config = dict(
    num_hidden_layers=13,
    hidden_size=256,
    n_experts=48,
    experts_per_token=2,
    d_expert=160,
    d_shared_expert=320,
    hidden_act='swiglu',
    moe_layers=[0, 2, 4, 6, 8, 10, 12],
    router_score='softmax',
    normalize_top_k=False,
    routed_scale=4.9,
    balance_loss=0.00436,
    balance_bias=False,
    init_std_router=0.0367,
    lr_router=0.000813,
    num_attention_heads=4,
    num_key_value_heads=4,
    head_dim=64,
    vocab_size=3515,
    norm='rmsnorm',
    norm_place='pre',
    norm_eps=1e-05,
    positions='rope',
    rope_theta=10000.0,
    rope_fraction=1.0,
    qk_norm=True,
    attn_scale=0.125,
    tie_word_embeddings=False,
    parallel_block=False,
    init='normal',
    init_std_qkv=0.0312,
    init_std_o=0.0,
    init_std_up=0.0312,
    init_std_down=0.0,
    optimizer='muon_variant',
    learning_rate=0.0101,
    lr_mult_o=3.0,
    beta1=0.95,
    lr_head=0.00825,
    max_grad_norm=1.0,
    warmup_steps=50,
    schedule='wsd',
    decay_fraction=0.93,
    decay_shape='linear',
    final_lr_fraction=0.1,
    batch_tokens=65536,
    max_seq_len=1024,
    doc_mask=True,
    z_loss=0.0001,
    train_tokens=511500000,
    max_steps=7805,
    dataset='wikipedia_en',
)
Below are experts of layer 8 (counted from 0) of a mixture-of-experts language model. Rows are named router (the router's row for the expert), gate (a neuron's input weights, with its number), up (a neuron's input weights, with its number), down (a neuron's output weights, with its number) and show model dimensions 0-255. Each number is 500 + 40 x the weight over its row's rms, rounded and kept within 0 to 999. Numbers have three digits each.
After each expert's rows: a language model's description of what the expert responds to; "gets" lists some tokens that make up at least twice as much of what it gets as of all text. This comes from a sample of Wikipedia text that the model never trained on. Tokens count by the router's weight.

# expert 18
router:496514532521590501441515465504437484424421516467512464530564460544468567534495465495497494447490514533534460522438496482500548567480484542497429505518526465502461527529525454392441474477500545410523564436538511457508526478565516434495503568510524474520570469519468513483469533405386544464500479482451509472516487540501412445487520470488549529488534520494547572521529547449564500435502527461511490522505507545502546528590557424581452551530499565516558524460548499480495466489545539553491462475545514448493585547465572590463422502527519511551510528458518525437431472566478513479443494463452520523458480513483536543501506544499520491498521439538525497546450513499492515464462503507496469495480482477452508453539499501512505473440621553522498493534503562528487512539500455
gate1:515432579530533482456560450452505444481466549482449506441450448538456501505597474476475484498501521491512619491520482588516479475489538497475463445442515453542463486488526497515475476534585464507500572506447524479581532518498493451506523458514478492530538512502426480583522407526458483536507480539461475484502555467500508536535517529536447524539476449538431476540499495580546550525516520543515532427478594465454459530525508458554543480498525484554451453552513498510513530470490568553457494492577516525492521566471470472501511521545509453484472493513505536453589483452514520542448494590524407495447467528561484463421439576514447477507501482463444500535571510451464494463516472508516473462505525560573503486518512448443543514527499392510487432515549509513526469517518422
up1:485504543515536489428541498532535476487565543479502470552469525452559511545511462589533544529443406558531500520493480448476502478460412501542485571506511487510506512488523461525515571514544444413545479592535531459442464499527496527572569499515536551440488505402579424480573560456515448462513510496532505490461519564492463517471484474457517475460463477519494506449576505471474467500519447508461542479563512496505497485458473481572537496552485424487528512474488500497387558519499465488528510576465504397525501559454494529509441459512505540453484545564480561480467484525470496460488583480465570510531523519391497480487494452503441561479489510569529472484494510476588466481482513521557543461415531561500500543544483518463470472443523506494578507476462552497463517502524534
down1:530476487552486486581504516550462586502469534524484468489525462507455476433499515497518473537588476413456450431510544442437520530555523436526460429589520577501457515544485541498537445494526502521517469479507517510479479536626469517548475450441371496502482498471490549519486554494518427489506481566570539466546471473522546462511430505525513546542523518518561477491503456522470422478491510537553431528466484472495592556517532559414543489509434546535478476470523540511503432577491507542498527488466514467490466514448455502518507486459498550482449439505537512487544484444524459504421527467477481437515530472561467551511501451587426478557505477465505439473503441456463507501499462474492493535451457487481497542468464492455530573435509488500475537436532495474534430513556516
It responds to: Leading digits, count words
gets: "0", "2", "3", "9", "4", "5"

# expert 10
router:515563524454485515567560488455502487415534479424542479557503500466483502470478480531532549528484487539484492493409450489504429542417418488507511488487563439481444509498417439473501505500499488488520502521508385494516473514471507495501515494514452540545459484535499499502443466509524460481539577515515517563511482527449453539486513513468481529481557441577487538573475485481553500515567459571482490492505481414515536460443530480528541497505556468570562506519456415451449497510480473485478576523515477476541528493480519512487502556480555440466501485499550453451418526542512483484467561558492517487466517528494433526431475555506527556539529484502528522489456485486537576479449462469460464522458495541476499456535454513484590486573435403443502646507507481537591557487541502
gate0:522503547483483547582499532484442506507442515474499516512537501512434538484530529472600555519426456441513431529478546477446431517555510471563473480505412440496456501461533500511445473511508464460471452581507529504486529459441550479557452426446482488497478486538593475476463529450476471503549521476552525488465519471413488599511447550495528445526514420560473448492507494556535466466500510427501507463485504471476470516453455448443535502458505604493536537542444559498493499501515597540542544550564514443522491598472521544484426475512476502546517451446527529520488527470511467461563460481445503551504469542525501528554490504541456502582545495542512493493557517514542513596456510521515490460486517519516440443492469507446478501560464453482453543483581479508512428518470479
up0:525538495477511531506509567491430549504495525464493483486529526512462560530581479466579568446448492462454466570476537501527483533505524487564489426495505464539511478474501465535423473522564510456501466559585484485473571460456521524533441479438429516470474509510502486470496525416431484466512568486558487475530532428442490488487483518480488477518431480501471511530548504442516480440531448464467444521478552534498524532521477505522549526525482581497543529535477491529515476529498527544539533530466461530478540572477513587498422493499495541487445527500469429574464564472482446501527464559430411511434473516510412562603519482492532505546522553548494464404476598535521565547464499512486471473532529431560384513482456455506512535524477443519468466501563505519524517500496518
down0:502547403502499445468476547540553481559499465499452515503508540498501527557582482472528482473477556522513528587467509530537516514530465538505473453524510480492539479483499482512522452478501499484571516504484423570463463522529594478469490520465523577486532474481489527465491458582547477431549526487542529428471491465439501466466462457544443491492531503452441514509448590487464554499547590464524528448488496485534484512477469504476468479540492480461522483517499548556557498547493509473477494495587533464506477534537482441467495535461464594445543408459459525476432481466500561545526502530508519412464524491521503524531439516559509546532523508434548481442461495433439447541455516554445504528485523558590505515481499515484611438492356547469541497464547540497565512477528532
It responds to: R-initial word starts
gets: " r", " R", "R", " res", " s", " c"

# expert 33
router:534496456522561479540530552506476450469530552449558482499542488502541532524453444523552518479495579466496506555455518504509421530511572454465504530483431421593462510556549488520504576529494500477555544448474493553479485484574573443480429544444500535532532446477465424504483471581506486521510467423517537533486473497466455544510517489496506413470564457450488496497499496516499493441514509509525424511492516538558461459441512494428512468495504493448407494505508479466478484530526446476473501554456554474477623485525502476490498549479523549541543568464471519519492574542556475412450570440527554506502502503530459586502536429461515513445476504461530442511499544494580552513512534518494508530462516519563558475520483520510495502433540422492418489422495520445550477528466513
gate2:440577482477477601478553497471508553537547474552574553466462495478484488534514488476455532523469550534524415446497445540439484467585517498479553449573498488487497475498472515416521483528476496519499483483553567517469482498481509526467512551546422524567494525560505538460547458512515514463506503563528555480466537575547480525465447443523543508536475530459481567504541506500510604644490530540505514485501528417469507547498445489538503499510465487538474491458437393531470579502447501452486441511449482520551482510496544526499552480501553465440454456491519529486554448553485570482440482520505496540527484535523435489596441464503541544393465547423536470519492536484530504518529515499534499431406551521499547487497536485491468569482523524476509536452490508522499506511523521
up2:489505543498479494443560516503481529529509510522537513514454488515462501542588480537482466541489544493411455489476452548484491527543522517508554496498521477490496520513470549450507547576514503513457452450589496535499529507426542547450548523491472571564479554531484551528505468523508481499493488532450536573522524471516549513447424517572527549509453504475503578553524550487498593562487482496479439511443471460482503573479403467541559589545509476474376508470442459474522506491498503500446423509539450555567499523515524511450569465487485535430461464490445511511585499517529476508523471528519446517539495465483455525568409466456470578428530518442523547451444517528550508516491457456565461441429525522497549571499516521512522586457485491500470545482512499495484553480501582
down2:522566453477520535418429485482497531506546534529530519608479525461439563516494471493509533563464441410548427496523408517547510568480482491584519526496459444537470510502448561489528529537494496477528482565550477427512495516460532474531499515496474553524485453518484484458547456483577554474509466491507490591528451470429497543495453494486496497489534507496405506515466509521434510436622559475487493460564472511479495431473611455455503454432512497472547506528473550504500495488458471459569500539531540539526531507526495487486498488479507442506508531464499452465503433456456486476478556532512530507540538470501499511523373529549487534556486563490477498500502496491515548562543433481498443515466506532591420571552533487515545469501507434521468470537582482528485523454460472
It responds to: Space before numbers
gets: " ", "1", " $"

# expert 13
router:388469521494463534448467424474599465499560533526409536506544440518559532463542506590521493482470486526442540512481466574411539499546544512569451495533419488499518593517501497513537506480426490543478443573517467534501478462523506519524417456422500517432575501465436402512473466481535474460532456488529469486547513532463548515477454448441468528441464521485551515538514509481471496556521464472518517520476498420522467488442449530550435503447456509524504494532512486527499470510538483538553520466568520454505450493478487513528450502498453511525508492498524594439507532420565536498543495525453485485489568442545508485470484469552410490483538506491503512512556512493446576475457515509483532450491536535563528580443573519540512496471480483544428460456481475467478497485515515
gate1:512451534468395487563505503499550573485484511480535447457474585555484518441480537495468513542542426529472453526550561509501513544483522453486560418490461500534522572495522522500397514526473497511474565457551466490500472494510446516460525543534511480506457527523510442452456419446469496502408540442540518542518503457550470547512463512462510421521584467509562519543546547483450515542502564432463549537445465570519513504555488512541573478520495510523495470476521547499519464456542523538474445584508440524566518467480550515546471498453480521482432452531471511427452549502482447469546536558484505483481523549448516437483499499582463518456452482531529467566481551462454501547468474418568404508479447505539532491522539472450509550499490526478473490530557482512491424481479445
up1:455502538542457488544516486517557578517496517485533498453500560464514572522533465505436479568542456543442440497515572509531529535471569500538538491497531481501527566531529480516400497495469500512443502443573508485558502559487474446447554526592408522528538470582495436492475476436494526434434550474512503542501489455505475564485490504464539427505513529513567502514478461481485642470526483436462454501433556505542501473525536453492521459624540535512437483448488507496522485467537432499438439554457433494551504461504451578504498504504487496544456478501504528512468579495493491499529508553526526505492580480426487469522518515578442519428494455515510515540504528463455474480453474444586460538441487509489486484507503487492543529464451495504470480602529516488526529516471535
down1:484516492513460580549480441487518470449467509515496421454503470532515471455529492532448469466557519508473504556580478444487525510417477448573468559474507571468448476532467474537438505454492523481499540582440514525419505457457481471465492552531495525461571512563487483551505531571577478550514472519524450518411437536500449489468525547556521514498485481582455438509527474535491397459474531531498541524519487497507448535500471503474509476451487504444548499454526478484551552511531476520446492550455495487488507541500438473518549506496527500502547485549514504506494541513476486479494491540486465515504432476524433483504489562491553550551522456486481495588476571557434505495516531526371496542444369466514495532417562534551510468533463549465502490476460534478497611425485471
It responds to: Verbs and clause links
gets: " as", " was", " to", "ed", "ing", " with"

# expert 26
router:537537506444457461469521524497555571519527467511509474539464457482526510511548438437451508481449513438535477503533529456543573549554552496497554524477478513474447544470552537575462445455517522526493505550501520470451488458492438472553519529545577462485430498528550512442581591522509544494474501451473541493465474539491494473499496520530464464457564532504457492421466482601484496502513472536436505554426520481513444530564546472544526489471537481444549516543534455478455460497467511503526479463566572504542451463484475468448457451452457457449456476477527470563468587578476466506435456501571516513453500477529517460456546546492514517442520480500528549476500446498484457623496528466493462508527556548439445561462540549468539479531498558504525538504442468539535529546468401
gate0:558468553511436541513447425447545487467476470455473430523498483430470454424558569517533476585418437510514428512545493475445467545494557479588551489491586492438547466549537482409489518509515478439512508510518520526449526524409468544494538538494449459465446496495476519460517595553528417474544457436489533513492567473569466505470482457507495563492535464460525490515555503488487540508520574482524449535543479447530476532452515440559484488509470466484532506473470548521475431562524490510486495474534508473505496482514512505391517472517501467435463469452472533526518450502595485489574523500551511480510450516495529449562452459511531512519484498495468522483481536525472450461493517500594524437519503420567468437485532539525550590459501501507492527545575533513528484462491517
up0:572463567485495511523520500489490540483496499446472524469516520447498490476494472618443532566484466455513511415464555460490449472511533470573471555479539486530467480516491547454442537514520499472500492539493502597512515544493505521516522442459445470537426486469586554504412495487478502534496511504493479455532587533572464495599477581519403510495525479547358459434582506532520466479431556478489411502495520557397538524403520485451526551457516457461511468509461522443522545483470502447505455515460539526503535484498526474564486489535483547502433468471465485510494500507567470527522453523493514484563484498508497470518486532518559492448485479491508492493508525519457438454479475539480542481473543527498438507519515490565572482453384527509515542502589491432505512491523516
down0:534462466458452520483483564601526509469521570460521574466480509534483450512459529479483546540540540535508508466485538499558413573520462505512474492503504447493573449515504475496482472488599547543532486519493514513557466477485518487472481486520491553453547518569527581444509484499493484533505578556452555503491556501503518542498544489505485528490541465540527450536500464486491451504521448484519494460528481534450528494520489499398486519513500442563488436405436468474459542519458467528477412514502469462440491568511458470474480538550468608555532511521502511500438525505480447466459501419504567584492521450541519560439525565471506521587415501497520454459538488562547424438476497553419448511515529505566514451515528450503430520514473474451446537477478451519490548575531471
It responds to: Mid-word pieces, apostrophes
gets: "'", "ut", "ric", "il", "in", "n"

# expert 41
router:509482442478444416539514612492461477478515479511517547609502514477521492535466517512576425581481525553489436516510521486543555479485554527465540439494501527471481532454506511557463519609489439486518492427528524486555507545537458491551522451478441426551472449422478576556518552455491494459504516542431484532465512483469500552545483488548514455440537486498586524530542485568463470440533537556482492509463544518507430520527507480474508486578540552501491516512486562535501528507467522560550477520470535507520502473477555485457511514448519461453541567497516483440524527576480535510578477493525520465429549512440563679518503456493504516515464514526498494526531534544516451548473503521533466494508476529506437487479531461464479509551540568480500473483498564483566489465476466
gate0:494445447469503466533443522414545510547430520554542409477449516475480500497500477498440504468472522395474520545441481536533467491532518536484554460445511500510507528509502552449486535463581522537528534457556483604500590556497515497503519445427503410478514502423516539520461513541415584522484512473501515579481597508467488472530498470554493520474491453482465467451446395441469581492476501544463497521508434549483517473464452508532476558542451471446516493540490442467478508460470501487493438501417575489496439493543509518459478494545515464479558542508521536532544514516499443483467576507561564492511496524493483517504495511479430506454491510504482543463498617416572480517517535500519497471495573531513518539479436518480450545502519536509572505484562517474441479459483472
up0:468455563524377488518505524480520478527504491474523404462389497532516511469481460527442454510455458557477539512465504481565493443474457471450469514477516535456509473511502484518476505375489512522487522568522443511561518561485534551512561403531509458461372501488472622514459488541475565468473517507499536495526536561574462455469498544487482552495498503517501507517501463525455513446493475511564534542538521475471464487555395530496475497515505452480535512500556488511531429442456555456589512462521463532516449442499540502471514525526508464396488523502447494522575532480544513443474567514529495504502523512467431539457447501444446545527503517575522515485461508474480560539494516480427485511487525532570532539586525549535515494438506554491483534478510426533520470486509496
down0:531508521477469521437489500423497443586611558483488462505470413466483573440504480453517504566512560539493467581458531477517525589567513527516464523454533479412557525549431433535469503470485485485502429485557548498590534541479454523511450401524584525509468462495513546507490506476481508451511455510535466548478471480564501529465465437507496565490551489515477484489515457507571554497574505494509447539480413481496518547537434591545567511474487500495511521541525583515495472499488510495530509513481532489546547531527527525495500549499461517496569543500470454517433512462423581475480509484555576436487528476537450456511493500535534563455498523520535463520482553517510488484527492494473557544458518435508487417521505533509559525575476563506509471475490396527473492498532459
It responds to: Year digits and place endings
gets: "6", "5", "4", "3", "8", "7"

# expert 0
router:501515405431477502507529528497495505514547573509574462444469423502449563518545544417500465535480465422521524500454490479503439494506524554519469506457492431481497531558443574531500553497512567521461504450521558511472575509457550545514501412497575436514410436485502572504565532581507538472467436515528506483471522498541510465591543507479552528503516465479451473495513503528531491488526458436539451415501499555519473467500554504465517497531459523436583490482522481561558455576512580500440458500575568499544546509486460524453515460493440545503539487434511501560494541523529461463514490521546507525502518503502425498493493474520499511469553496451552580490482471499475495474546487479519470420483462495465569503439508557519546498519513430471488425460483436560419483510488515
gate1:516571444409524487458481434508591480618521466514482533445456549550490497517460426464472489473503496452522528485413464534591550493505427447492490459458530544509489458501498500537540512470476484537529571476422470527516445537497480490499491523463489498454449543509457538484473514498553509590554463493493501445553482468475515492485493509484475522504505501454500483560549544456487532489453564501551456511507437556503409562542481531461561560481463476453580519537448510487542495482505526415491513516540416594506547484470424505498493541488495495459476510459478453526468526529520536503458509555543408505449503529447535541438476476501558433525525518495495478544498459527448487452440487531387464514490561526506528486493523444542439555583489525540554565579465503541494522500502494
up1:530455515440465574519488506540530497517409458558556590466533554494529500479489517487528503548534548447476534508521480546567487516494468457464489495451532547542457523510506463446541581417479465495547564486533487477548436533487481499546495500479477500466469514614483562427464533499473517440465507458466473511530504449500503506472512549472546445597474572518470489439504473476523568554475514526543475484484514507561488542542521473531551531485507528493540504485519564584609500493501482569469503443514465509544522504446467433531503525562484511445438560489571578567548470550546446513463504508500497490452484488506441514561487518530492483534480438492496512567491509529472451524564471438513495463463572459509524549510437412452475483514549489412555520499403488506591544498529513
down1:535440479472597467474455522465536463481515485524490543573465471463436503535520496461526509555523487518540497435460590462475531499420470505510573504463558543498466517423501513460514532556443491510457522441509504542508512550503552526499525473485540539463583461508499530449447565592422482548496578471494472513516510459437468472462418493531526541528486495560555539476483451509531532531434540495507573494412430491514493525537567471533497516562496528420510534435490561495583531470556542440444533556450505475554484493505508533473485450433486547512474506488515546485509511508504471482556446453413479524428518471499498465467471486402434473520461529449487474499459487463477554465558459523467505513519476508507524534479458563579511452556433549476557547500520470480435547519519448
It responds to: Name syllable after S
gets: "ot", " al", " Al", "ip", " ro", " pro"

# expert 42
router:464534465516613490522550482391454437509483483497567478526557534534530473522494467478530503606510509425488495500504534507494541505530489473583554499479497493481564524540509543580459546450554569463503549458569531522456515528504498509525484485519468449457489542536442460413432502542496509487523492520485519534528475533521523526506481531578458489513464545487453465441488459444509465452464452495524402520557415529537515502452516467483545532541512447518477512521464500495561521516430468484488558542532514499580446477464560505483469532501487507514536533451627519457447543569483405484507520523589544529538543497514528540484573497561485526538446480476479526547480508558548436556433499519455422501484525541495539460507514490412504470522513468541407558468511487505489470482517471
gate2:601530474500448507454449492519542524454508489539498481499466538508498472535515520405434536521537559488488520443478501539480473462508537484499432494526477535479489521504500483618538489543560464565500567472458482511480465560497570461521455554483472568520539527469500462544439531440500536480608543477521462495516500492551450509479465568501508511502521440595432489444590553468540524519490499480530475493493496406480463503435458478533535555493457451531555485547487522540552402511556523546495513552501526445470461530423545517482505585556507524492559530500533531558578561455545478482551498526473551479492575482472499519485428487496593520537509483484503524472529420468485524447568498457457512495482481507477507463525415452484494466525530468541542539525503502498459431599490542
up2:497590481480502463424434427489497538528493445516578550473449531506472478534498534452480565505537478509485598449396459526442466518460512536489452525540520489511492453445443484507507452567530467503521546485475470494495423493520513478552513443419523552535495517451476494500485514499457549539530531535589518501546564485595403520509477548498506542512484504568449517439525543495486493498441533563465541521496488481535465486463463432520538447510516474495454449455557454543471530494447556454548522516530494517462487519430530479552536561489483548467486513582536580513575501503580569498503485511543511497452478471460484489500436447538503552508520430495539489494504468473472516513550496508534473501589492525498540461586472422472460582470547535519489509438517541440442455583487508
down2:528486452447529495513500546440491528505477554567465525475457422473448556536457476513483560529441463493513495510514566576533465464512542629492542480408527505516514557486495558523455450470489506511517534450502544551467505413474475517470561493498525445540521549455545510502477551563499449467469516530457438528520439493465486561475521488540521518481533475393505497462517465553538499509535457505507484482554525487468487406480453594430500419445447519520459529521483516474478465474558535497511494509418473500529469467508450426480487531429548535459517540521460443480523546510509540496463512571516508536502536438496466509526539468432476517500448424513492490471472554490456507445505485428481515482549564490426467494454468482520554459528527362559499533475535478559477568493563514
It responds to: Hyphens, dashes, leading spaces
gets: "-", "–", "1", "/", "2", "9"

# expert 4
router:473556473511455436552463509528481517520503493506547510474537483482486431489484537571519418510530427475500466530495530524537435410484481572490557499574503551579484478557523542516509506486526534511448502446528464577556503521535482564526508488499507467552537564541578558555495547451488544490463550454478535475491494506478510478475487553481514550519575444453479559443505515478541521498526510488486479487438461461436434426479537516489500491590516482448515529570564454587552460474510572503509476523492539498552521455499532505519503479401515515542525474467516558528630490446409564528492458500473485446514509492474512515480510474457522438468514475507413447498465520593467520525508420463438468520512500477453461485451534610469540505491531578517490487503526442492535526539547474
gate0:480444533474532557545502574440548486483398531535614432521479461402469525471498511513498467495521587537542509415459462515574515515552476519487553501513415468487456495476541438515431431492600498564476479513462468439471566475457511508441518484547491468447505475490589481459449522561434452460455463457534545490565493534538467525472512468556464474467496484415521514536474501529532497511580522488498489481519548454553489428449534463504495547465531441505534449613482528489510553546499514443429509494440449552451487425521513484519515457453473513511457497561486507521522485600480526502516522491514517532468564471534488534478416513492473531543461497512513517459507553536501529480461457580497575514481502488462462473481512506568448490509525522504479510474468499517512456512493429
up0:468476544440516499460540523483462480417493470467438581538431513515508482443449524435448521441527497474572457443493473510512583543515480495488497492537511510418539468478451489540499614521402598493495532492538505463394444531434545517478491426562403546487493510480490496526527455491526531511595541480450430493498572497420485547479446490488477557572579458537449463525483473441529498508487508486561459524485533506472519511504520494503448533438457524486505517505487517455570544551509513555540483563505494491517449483518514504505472511510588469486500452516486446459421445509460484564522562496481446475506443528547509556524490469434506531517453500471513517461479486426515553474505471444460524463552465447577484477537454489528529535496481458513474545494575519496559545548482500
down0:542461507432452465482511523572551490450515530484492498553559476552489472525450457486540470494483521495492532488501500420515517466540587432567515485515553510551519484473479536573492468474497495491499520553469435512488473577586501627493421519434470543499531436517548530457421473416524452510590487473532484459387488482428474444487511532481476541483493552519513524538550452539505527460521489448469421550456553492536542452474531483441535476504437471527454476478505421457505464467537574520461464388552449458545536494557517477502462509495400457462460470507459507483570465560466493526483516437531486523447510501493464512517480468450510531491527512506534479486502567497559542503535517477456489531586455559473423471534464539498516500479464513480558535542537496513456514471518498
It responds to: Mid-word pieces in names
gets: "et", "s", "ast", "ers", "es", "an"

# expert 16
router:506529530536501460548508517438477504480490473494455572499490483488533543482487477560517488524534515505540516509451497526498529407473468502537539537470509514505626530495442523571521550511516445493471504457493499563493590420511453489506503490501526507449440467514564502450626496501470484533457522561500477483524510497539517499509493494505471583532519530479498502551490467608457453523499470440515542433419535513500563444507541508533457519461463558439517398449476450464476497553526460423461588519586518468527552573492491530420523498527419514434458434543576437557494468521449502454561422532516503501513453514479501442537512465552440506509503512490513484429436562453465550453437504539493474562519473512460502497470490561494488536508436506538447516482490565486482516485463522
gate2:542483486503487581532501573424460481530484531466477455474513518464522566562577510482505487511517514548480520521500444559455521514460482515528534570522499477469528435436451493502488423510532444542466479525400510497466533464509485477514502468511434524420581421524472507474560579582434391562536434523557469489528506504512496597420525453625490503458503528621537503472499469546490464511475558448459488466524555515549509490510543486471510487534466472514493547437574471562536518582526487450500524500486527494491531582513473461487560552512480509555497473490443557516486518538531505483471486485512484472512532512439506435454549540471511526529464475496537486471503498510510546562522546423505482451516501519482503540403523459534512496572565516483410508474530499529526499464502484
up2:483481542552496517491432548393493508526487525468472535503551482533528478526469546472560517439515518517542551489509510528560479518498534571583496437448428470496498529441454457486539496499516425433487462443476473481506468515445522496514512590465471539418489479542440500553522521477500507482511513503524455535504517479517537472520471446506531475555496536491486511506564493486484564484501474513523498464518548497499477487509557472613481578502503524550542519526481564474539555531467468565526526551508495492484556506487556505478578536498487593524530479530557573455544508569480468473464496459527611500445545430464539515450559532497477437480480575518443566554494585535501462499451387545567542584448556472464523527474460428523524537473478518465446469481560574539519488490531472
down2:511507519448433488531468398438509493450506507509496461511526522549503468532559500492492516398453439459504489436523497480504427510556527423522522529443548493539500519547505484446525485484570479532423512534446492498528499546429545496526507519449491529527548498503469468475510510541544536502476473499515439524497537495478490517467573465531423525613465485492459554479458526507507499480565499473547453544518480465474423465506571539498474484514487612482526531476511523418458414486457543574494477448484598435463466504562530442494502560467523465527515464468436459441504547512462506428595459529568513470423521531474433452503535503435522455538512513506537510464539440427498488517538506539538533549520530497491481413447469533501461581497511511447523574459462536458491549486478500
It responds to: Pieces spelled with or
gets: "or", "er", "od", "ad", "ver", "our"

# expert 5
router:536544503546492491497455504530529551547500416524470439482472518554533443486532524458537501508513587517494521532465503566497543548523458470482521459509439478419511542548529427505562427460466485472527535530507536532447437452440511507494472533490479528498459457530580496442420472507485447531601453495548502527515525410429463520473496537529506470536439519522517571509534520479468430539476564574526488530496528526573444548469442574517492478547501495538495507480469531558464500485526478532478554414539451445500483573507483519516521504485463540560499539538468587528525512516456497444523532497449503490472552550462535508484511458488467421502434554556515506504546584499497537468473500459489497533502563474469504517535503609490547453503568488494541417595458510410523480450544470
gate1:516455408487472512593462553480543506523516510476481442489561516486528442529499505492504510478471468483494506488494494485458541505573461484507529516538536534458549447575443459576435559480501488446498540511524476518455536499520516438468474501477502519540509381487484429542500509546448565561524505430416495504438489482452495495456516538495547515479538453448516506509468469491488534503475484509444440513514431480526520532550490562517473512483490455498471498526456537533456564522526549557429562526555466441484596498449505487428499461481457491542480453489470465428538435579478495476543419530524363491516479507517529520513541526513556566442455385461446515486539436487477451446413489490468491487513552420509560492456501480522485458462476435535494452498479501565527532552497508
up1:538588549550596428424565495498478552510503486493515481472482451543558528445512432460439482562485541498531529434494521503565488489542452495408430543438529483472514549480499506456496397518510528473548518557430511495453480474516462548473524495536471521531422543497517521550487481464559454497498526533538482491567566497495516491573477446514481460524468601452486499482542507522489565487479489577474536515511474557526475470493447425468499516520495518514563449482518479518542496540493510501505463432509566551526455529505449552525514515519517521523561539552547493516490498406565431455418564514424555521495458503517558450461462499469467476532460545443525508500505474445592477502520491427523477549549508519516464532436495515536498450558500546441551487506449532430513493465518571
down1:478464546501510487497543478508496534473483484460498492509520494553524507501487473500500528490499458479497472494511473425511513537513442509577477468507510461449451455482459542432523507483461441540531506400481481496493415494495509456505452561432479507466480503566495520612579484532444488503445484446430491481429474487513477515544501461428495500398417566523486497577497463482488409528445498465464528480485481495489486447528501466523536438458479410511589467586564545498473493490547497483446532525509459526475560434512545522548409488512540478485545485451503490558453479469492436504527547499568495504556516461577473527500496513481469554479519439531481479522466482471423542548506547496494504548557564529510623559540524441471448489495519471535412395508513539565490492523437478
It responds to: Commas and connectives
gets: ",", " and", " of", " the", " his", " its"

# expert 30
router:536555505561473538473486585477485489479496489551531479546484457524522539478468455493482453427521517529461512479552503438518445513534436454442533445475558528457481586506526561541478506501491511528481483527539485462497547459449513516537494487506474544545473590501511475493485579528475469516395539514479603497527536452533490492526515527475469481496508531434494496460452526461474544515477569540457416511473532533456489592498536543488540493467585577467430482491492463483497502529389545521523487542450492534532527480532509507496501483427494517447489428460450493480452476512537466520439550452481504555543524426506535486585535523523478503493473516585476422533472435498566521567442453517434489516463499479501487466502468491489503595502493546450551435623431447503499450530517443
gate1:482520525438510433488447505435490509451490512458526549525509459463475472430533485519464494475519476487487534548461499525463428478558457595448514472511472494459425545465557522440482589595518430447408600575505470524470483523522470433452479470520498518495453558559549501471473525486559514527458445558498428528452566551557507516539476494507458536484536531482532589543492480555488536543529485457583492448518519513475496438563546493472463411504488527531463531531470536531543481508550474505485445457497479455545447487471515518517507515495524491557500534451522492486546504489543451444548542545454519485479476500514461510465512501529530500483461530541447521424491521485584411504513524529476505459501492450535531529465593508529474431541558526527518495463365515539461465498422504
up1:468444484427447436506491466481478487557593408468501486544429472446512486582549472471464565419526502416486548476549497438538507478453484508578491412561491482561511499543490522498497510521553537520538459440550518491476494415499500536494529555499472490517515430479524482502535441532514466490524577527493501455432521558520465564458459517448469525486473444489560521402497433450528554503508504540509477575467483489440486483469476501410470507463505485499509466517540550446571563518532481540514466497516472534499569511461547526536561499534426514562452569538526549503530456483521527519460574449507520499541468489525524509457417526586491542480548446489532488500507441498474513516523434546501510427544447562499528463477462560439502493548434526494486548511516449483500445519528470
down1:509475554540499443480473477474534560486495573457565484509498504512505581605455458529458535480526466474533488482518524508466455489462416514527466506547412499490552523529506548471444427450483456491537517535483539471473492522456572536488509515542523595487484525551529505429554555510537545477544537512548540464492514451506455537497458491510496510572548495500468556523551479561625476510475475569432472527467513517516437492496524558521493489536490488494475448519486538572496530454507463471424530488532504436481538464533567401495457489451492460495425535537524466463475540511436480532492456457556534502536460544518402502467486468473502508533528413455444478539515478459534450509500385560534524487483552510486482506544442522502437549510438602526518464485502478441518498459482580
It responds to: L and em pieces
gets: "l", "em", "el", " l", "ill", " L"